Experts of a small language model.
Size: 14 layers, 19.5M parameters.
Experts: 32 experts in each of 13 layers, 2 picks a token, a sigmoid router, 16 empty slots to pick, a shared expert of 128 neurons.
Training: a variant of SOAP for the experts, 275M tokens, 8393 steps.
Below are experts of layer 10 (counted from 0) of a mixture-of-experts language model. Rows are named router (the router's row for the expert) and show model dimensions 0-127. Each number is 200 + 20 x the weight over its row's rms, rounded and kept within 0 to 999.
After each expert's rows: "raises" lists some tokens whose logits its average output raises strongly, later layers aside. This comes from a sample of Wikipedia text that the model never trained on.

# expert 11
router,201,201,199,182,228,182,184,211,148,201,191,193,211,201,221,206,169,176,165,252,217,230,208,190,208,231,207,177,224,169,217,229,173,189,205,202,203,206,205,207,215,208,216,175,194,190,192,206,214,205,220,217,218,189,225,202,193,195,164,216,187,187,184,199,205,192,207,199,211,199,219,191,239,217,216,205,209,266,218,206,212,204,191,245,175,200,196,186,176,192,160,202,186,267,226,198,202,190,227,206,215,226,186,223,215,197,214,230,226,165,206,183,228,218,195,191,191,221,174,191,177,210,203,210,187,214,210,204
raises: "ony", "onic", "able", "ores", "ed and", "ed"

# expert 8
router,191,174,187,198,233,209,179,214,205,185,198,148,209,192,205,200,170,207,199,183,212,197,211,187,183,192,204,195,210,188,194,182,202,195,196,190,199,215,190,198,216,222,242,177,191,164,235,215,217,193,228,234,235,198,172,198,201,192,177,210,192,177,172,178,204,194,235,196,218,192,247,187,232,210,224,183,178,225,176,202,217,186,182,209,160,194,173,216,198,187,183,215,163,224,255,154,206,199,241,200,187,201,184,198,223,158,202,207,203,193,221,217,211,215,204,232,196,220,180,200,217,228,213,228,219,210,214,217
raises: "s", "i", "in", "on", "2", "ing"

# expert 22
router,196,200,202,168,243,220,191,209,200,205,180,206,203,168,236,206,192,213,202,222,224,203,209,183,200,218,201,191,205,177,193,210,178,191,157,204,189,208,191,184,238,201,199,190,212,205,208,221,197,200,264,214,193,169,184,179,179,191,163,208,188,198,167,200,242,208,221,198,226,170,209,184,187,193,199,211,177,210,199,252,231,181,192,257,201,186,185,185,176,172,210,175,202,190,209,210,188,226,236,209,214,205,189,223,191,162,221,211,209,206,202,177,210,187,218,183,190,203,204,214,214,246,168,239,192,207,206,221
raises: "id", "3", "j", "5", "6", "50"

# expert 24
router,174,214,193,189,184,204,195,225,195,202,169,209,206,184,183,207,144,210,169,208,242,185,199,184,219,192,213,152,233,214,210,181,168,163,171,180,200,177,192,195,220,226,216,198,216,199,198,232,212,198,220,217,237,180,192,199,178,176,199,210,191,195,183,200,228,196,221,181,224,197,193,199,193,204,228,194,202,209,208,241,225,191,209,215,204,196,217,198,212,212,166,191,217,241,244,201,190,267,218,228,214,198,165,210,173,193,239,201,198,184,185,189,196,203,238,209,193,223,208,197,212,215,196,214,220,200,182,208
raises: " and", ",", " in"

# expert 13
router,166,182,213,177,187,191,215,244,216,191,207,166,203,198,218,206,174,202,179,207,216,194,204,193,221,204,206,204,229,174,211,192,198,187,200,152,208,200,159,195,188,197,224,188,196,209,234,218,223,169,232,205,192,164,152,187,163,208,206,224,195,204,168,193,218,180,218,179,230,187,217,186,200,210,204,198,172,198,219,222,228,209,174,237,182,178,165,174,197,186,213,206,219,198,233,191,231,221,228,223,199,213,198,182,201,189,223,215,245,189,181,218,218,183,218,195,220,196,185,209,182,217,163,234,188,213,208,189
raises: "ection", "ail", "und", "ud", "an", "ug"

# expert 31
router,204,222,187,165,197,203,214,208,187,193,179,192,223,189,211,218,206,226,163,246,208,178,231,197,193,234,178,194,230,190,191,193,176,185,186,199,195,235,209,181,200,250,201,188,229,205,211,209,231,200,229,250,239,214,154,215,187,179,231,239,186,197,176,200,202,201,192,172,221,206,209,184,200,219,190,214,193,209,223,229,189,191,173,221,191,206,198,199,195,180,196,185,186,200,226,168,164,188,214,217,177,196,181,202,225,185,184,221,210,194,214,201,236,200,225,221,234,201,198,248,174,208,186,217,195,214,200,197
raises: " ", " that", " F"

# expert 6
router,204,218,174,194,206,192,167,220,223,210,205,191,222,194,193,188,193,186,164,225,219,199,198,202,192,199,202,203,233,192,205,211,208,203,190,148,186,207,182,224,208,210,232,192,179,210,220,225,215,168,191,189,207,198,194,197,182,183,206,238,208,172,168,198,198,184,191,174,205,176,219,183,202,211,196,220,176,237,181,254,211,159,187,250,176,186,184,209,189,190,170,166,137,231,213,209,201,209,210,197,165,213,149,187,197,199,206,189,200,199,184,188,197,180,214,186,229,197,198,218,179,227,185,222,203,230,187,214
raises: "—", "\n", "."

# expert 3
router,148,203,220,196,204,209,201,210,160,215,202,201,198,158,184,210,178,175,183,201,233,222,213,187,192,208,197,166,206,198,193,196,192,190,171,186,192,211,200,192,203,188,233,191,172,212,216,209,196,195,234,197,204,219,146,194,199,166,184,222,180,154,204,186,198,191,184,197,209,205,215,194,211,219,208,234,178,243,226,231,224,206,170,214,173,197,197,170,192,172,182,207,162,197,239,193,169,201,243,203,176,195,207,206,195,201,247,219,230,194,176,196,192,205,227,196,164,216,188,212,174,218,201,219,199,208,188,189
raises: "ins", "er", "use", "ur", "en"

# expert 5
router,175,201,177,178,189,207,219,204,206,210,206,189,195,197,227,215,199,205,175,221,211,214,205,215,186,236,214,169,207,219,209,219,195,191,183,175,216,231,201,205,193,195,207,204,186,174,218,208,232,198,219,196,229,144,165,174,179,185,198,216,186,222,189,217,183,176,210,204,201,171,173,186,188,224,226,183,182,258,205,220,199,183,180,242,177,207,185,150,219,171,189,181,184,211,214,203,220,201,205,180,196,206,190,193,186,174,245,234,242,181,174,189,233,220,222,219,212,201,195,206,185,200,188,228,194,221,185,222
raises: "icle", "im", "ech", "one", "ine."

# expert 4
router,202,197,202,192,221,178,214,249,195,200,193,191,189,167,195,225,165,206,212,207,216,208,226,182,239,184,204,192,190,177,194,216,152,195,148,147,213,229,168,214,176,221,219,178,154,165,218,192,202,190,230,222,200,206,189,206,183,194,208,225,189,207,196,192,209,210,196,200,211,176,244,204,210,203,207,191,181,240,210,187,218,209,186,230,196,180,186,181,168,185,195,207,219,238,209,195,153,202,231,228,179,205,203,190,190,164,208,194,228,176,202,171,194,210,217,202,200,192,199,197,209,225,181,195,214,205,205,217
raises: "un", "ush", "ud", "ir", "ent", "ub"

# expert 29
router,183,230,186,181,200,203,182,223,215,217,182,197,192,164,193,224,188,208,211,210,199,189,214,203,174,225,224,170,207,183,192,233,166,172,165,192,180,197,176,197,198,214,212,190,190,194,201,237,224,193,234,203,218,145,173,198,204,193,215,209,207,239,184,176,228,198,212,195,230,167,175,184,212,212,206,243,175,222,207,233,232,196,213,215,188,204,192,205,196,174,208,202,197,211,214,180,154,227,208,180,208,239,194,206,204,154,214,224,226,193,186,207,203,194,206,174,199,200,186,190,173,248,194,202,223,210,229,205
raises: "1", "2", "ener", "12", "3", "100"

# expert 27
router,182,193,206,196,224,214,203,212,189,198,192,200,196,214,201,196,160,191,187,230,214,180,216,172,198,214,178,201,224,200,218,185,185,137,161,201,205,235,173,186,191,227,259,198,208,213,205,212,201,177,244,234,233,167,186,197,195,209,189,221,206,183,187,202,204,205,185,189,205,192,184,193,204,203,199,200,207,231,178,226,220,210,182,211,205,165,192,199,189,152,202,178,175,230,217,209,193,227,247,216,180,192,196,217,201,193,225,203,204,208,188,169,255,200,203,214,221,235,177,209,188,234,198,202,218,203,204,189
raises: "ener", "arin", "par", "an,", "lav", "els"

# expert 1
router,178,189,195,176,223,212,200,212,182,214,189,216,219,206,189,208,209,213,210,200,202,180,192,212,205,241,207,191,217,169,205,216,186,201,178,146,186,211,171,203,204,239,207,190,217,226,198,195,205,194,221,206,213,174,176,229,176,192,190,213,168,190,194,229,224,214,227,164,193,202,222,199,236,203,207,241,171,220,189,236,223,196,139,226,180,189,197,198,185,206,211,189,171,211,232,194,187,219,207,213,193,207,201,217,201,165,234,193,225,200,203,168,267,214,207,216,206,189,195,200,224,217,170,214,210,196,203,178
raises: "t", "ch", "rest", "p", "te", "ton"

# expert 26
router,183,201,200,155,219,239,196,241,200,191,164,215,228,193,204,198,198,234,201,205,219,217,210,178,201,230,247,181,195,177,215,208,185,181,166,177,218,215,172,196,219,225,243,184,233,188,238,229,234,176,208,195,223,172,173,212,200,192,202,248,193,203,195,203,224,176,191,205,206,196,180,176,224,218,229,240,211,204,205,210,199,208,193,205,188,178,203,194,212,182,220,191,172,186,217,196,187,212,220,203,188,199,186,208,200,161,205,180,215,197,170,186,230,215,189,221,191,203,216,206,205,240,207,241,208,221,213,205
raises: "ica", "ev", "ost", "urp"

# expert 0
router,198,234,204,180,217,188,188,254,208,205,176,222,219,193,201,206,149,214,171,198,230,208,220,196,207,194,236,190,209,169,191,221,148,188,189,174,217,230,168,179,188,219,227,172,203,229,204,240,202,194,197,222,201,166,177,205,171,204,213,197,188,225,182,199,196,216,193,169,197,176,178,184,214,218,224,223,186,207,204,204,232,187,194,220,197,168,216,183,195,199,201,176,181,208,227,198,194,199,219,202,186,183,172,200,201,175,212,194,224,214,195,171,220,183,172,218,233,222,186,216,200,230,210,210,204,251,200,201
raises: "es", "ud", "as", "J", "C", "ost"

# expert 10
router,183,226,207,180,243,193,197,196,186,235,204,185,225,170,177,205,197,230,161,189,224,215,205,174,209,230,213,182,227,197,194,193,193,189,185,181,211,221,183,192,193,217,249,188,161,212,200,205,189,211,230,215,211,194,186,182,144,184,197,218,169,178,180,214,194,204,208,187,222,207,213,193,220,194,204,205,212,223,207,227,221,203,168,218,197,164,218,173,193,180,173,183,198,218,207,197,198,235,214,216,212,226,169,216,229,147,191,195,190,197,157,188,216,180,193,199,211,202,190,205,199,229,189,239,226,213,218,223
raises: "\n\n", "outh", "ove", "\n", "ingle"

# expert 19
router,187,224,190,190,242,225,215,210,206,205,192,195,222,155,206,213,212,206,179,211,244,192,199,177,201,196,210,201,192,209,199,195,193,178,202,169,218,188,172,212,191,220,255,182,211,215,200,206,215,182,230,200,208,210,186,200,211,185,168,222,152,195,182,192,225,190,195,200,214,209,166,172,206,201,194,202,201,221,240,245,224,180,168,200,181,192,228,168,196,183,157,192,188,197,217,153,178,214,226,193,183,195,202,206,169,187,206,199,208,185,189,165,222,230,203,209,228,201,174,229,213,209,205,225,238,215,190,179
raises: "j", "ver", "vent", "f", "z", "hab"

# expert 16
router,188,185,189,160,236,215,206,238,196,191,199,187,202,163,209,218,214,207,160,227,223,191,207,168,191,197,220,174,217,157,218,223,208,203,176,183,225,214,160,183,213,202,244,167,208,143,224,225,198,181,209,194,193,183,199,212,175,193,197,209,191,206,167,220,199,188,210,176,201,203,186,198,212,223,218,204,205,207,198,203,213,207,198,221,176,173,179,216,187,149,203,211,166,215,205,207,189,238,193,193,201,219,199,213,170,154,219,247,209,179,202,188,238,185,193,193,212,200,208,212,210,219,189,206,190,210,212,212
raises: "i", "ing", "ond", "al", "ail", "am"

# expert 14
router,171,196,200,202,243,171,217,211,195,180,199,188,192,199,204,201,190,171,191,242,220,198,200,190,209,206,212,163,221,178,172,226,201,192,163,185,190,226,169,188,186,227,200,186,210,237,201,213,204,201,249,228,217,189,205,186,186,178,189,198,196,187,183,204,216,207,221,196,199,203,234,178,244,208,213,196,194,228,214,214,196,204,205,215,155,174,212,211,178,196,196,197,150,216,209,218,158,226,227,185,155,204,161,192,196,199,187,226,204,169,176,185,204,219,173,190,229,198,165,205,209,237,197,212,215,197,213,189
raises: "ing", "ing in", "ing in the", "ing,", "ing to", "ing and"

# expert 17
router,204,189,194,208,230,224,220,209,194,197,177,190,232,209,220,227,201,228,218,218,214,194,229,202,212,213,189,150,208,204,191,184,205,168,166,179,205,232,213,192,170,194,259,178,203,194,195,206,219,215,219,242,236,173,175,205,174,198,192,243,168,226,212,210,225,227,221,194,192,187,207,179,227,199,211,221,188,213,229,224,211,182,192,210,162,197,167,218,218,166,194,207,173,203,223,191,177,200,212,202,203,207,194,185,188,201,199,210,215,172,169,207,221,207,231,206,220,208,202,224,181,227,192,203,244,218,212,199
raises: "ers and", "ers,", "ter", "et", "ers.", "ers'"

# expert 7
router,175,201,163,197,214,189,204,190,204,196,197,187,204,181,190,200,183,204,210,218,232,204,186,188,169,214,200,207,218,190,217,202,192,185,202,183,194,219,173,217,172,204,233,182,195,196,228,244,198,189,202,241,213,168,185,194,178,188,159,207,187,208,194,182,270,214,217,191,198,188,198,209,211,209,201,229,222,238,233,199,215,183,167,224,205,225,191,161,192,194,233,192,194,245,203,179,181,189,208,219,169,216,184,201,189,181,215,200,229,204,194,193,227,213,187,221,214,202,194,203,152,245,158,202,203,227,214,203
raises: "ycle", "ode", "er", "ous", "ours", "ul"

# expert 21
router,201,200,182,206,211,196,210,207,234,188,170,185,214,209,203,197,198,205,172,205,199,173,206,194,183,234,234,167,236,205,201,220,184,175,170,179,217,222,190,191,182,210,216,182,219,187,197,177,194,180,228,220,230,191,194,203,188,191,163,246,212,185,192,211,214,187,210,214,210,198,181,193,234,200,190,232,182,226,199,237,201,190,199,206,143,192,200,195,213,169,208,183,214,220,215,196,179,234,242,220,178,221,196,191,174,133,191,208,192,191,164,161,221,194,227,176,218,208,186,211,196,222,177,209,209,193,211,206
raises: "at", "in", "ed", "ow", "ay", "ed in"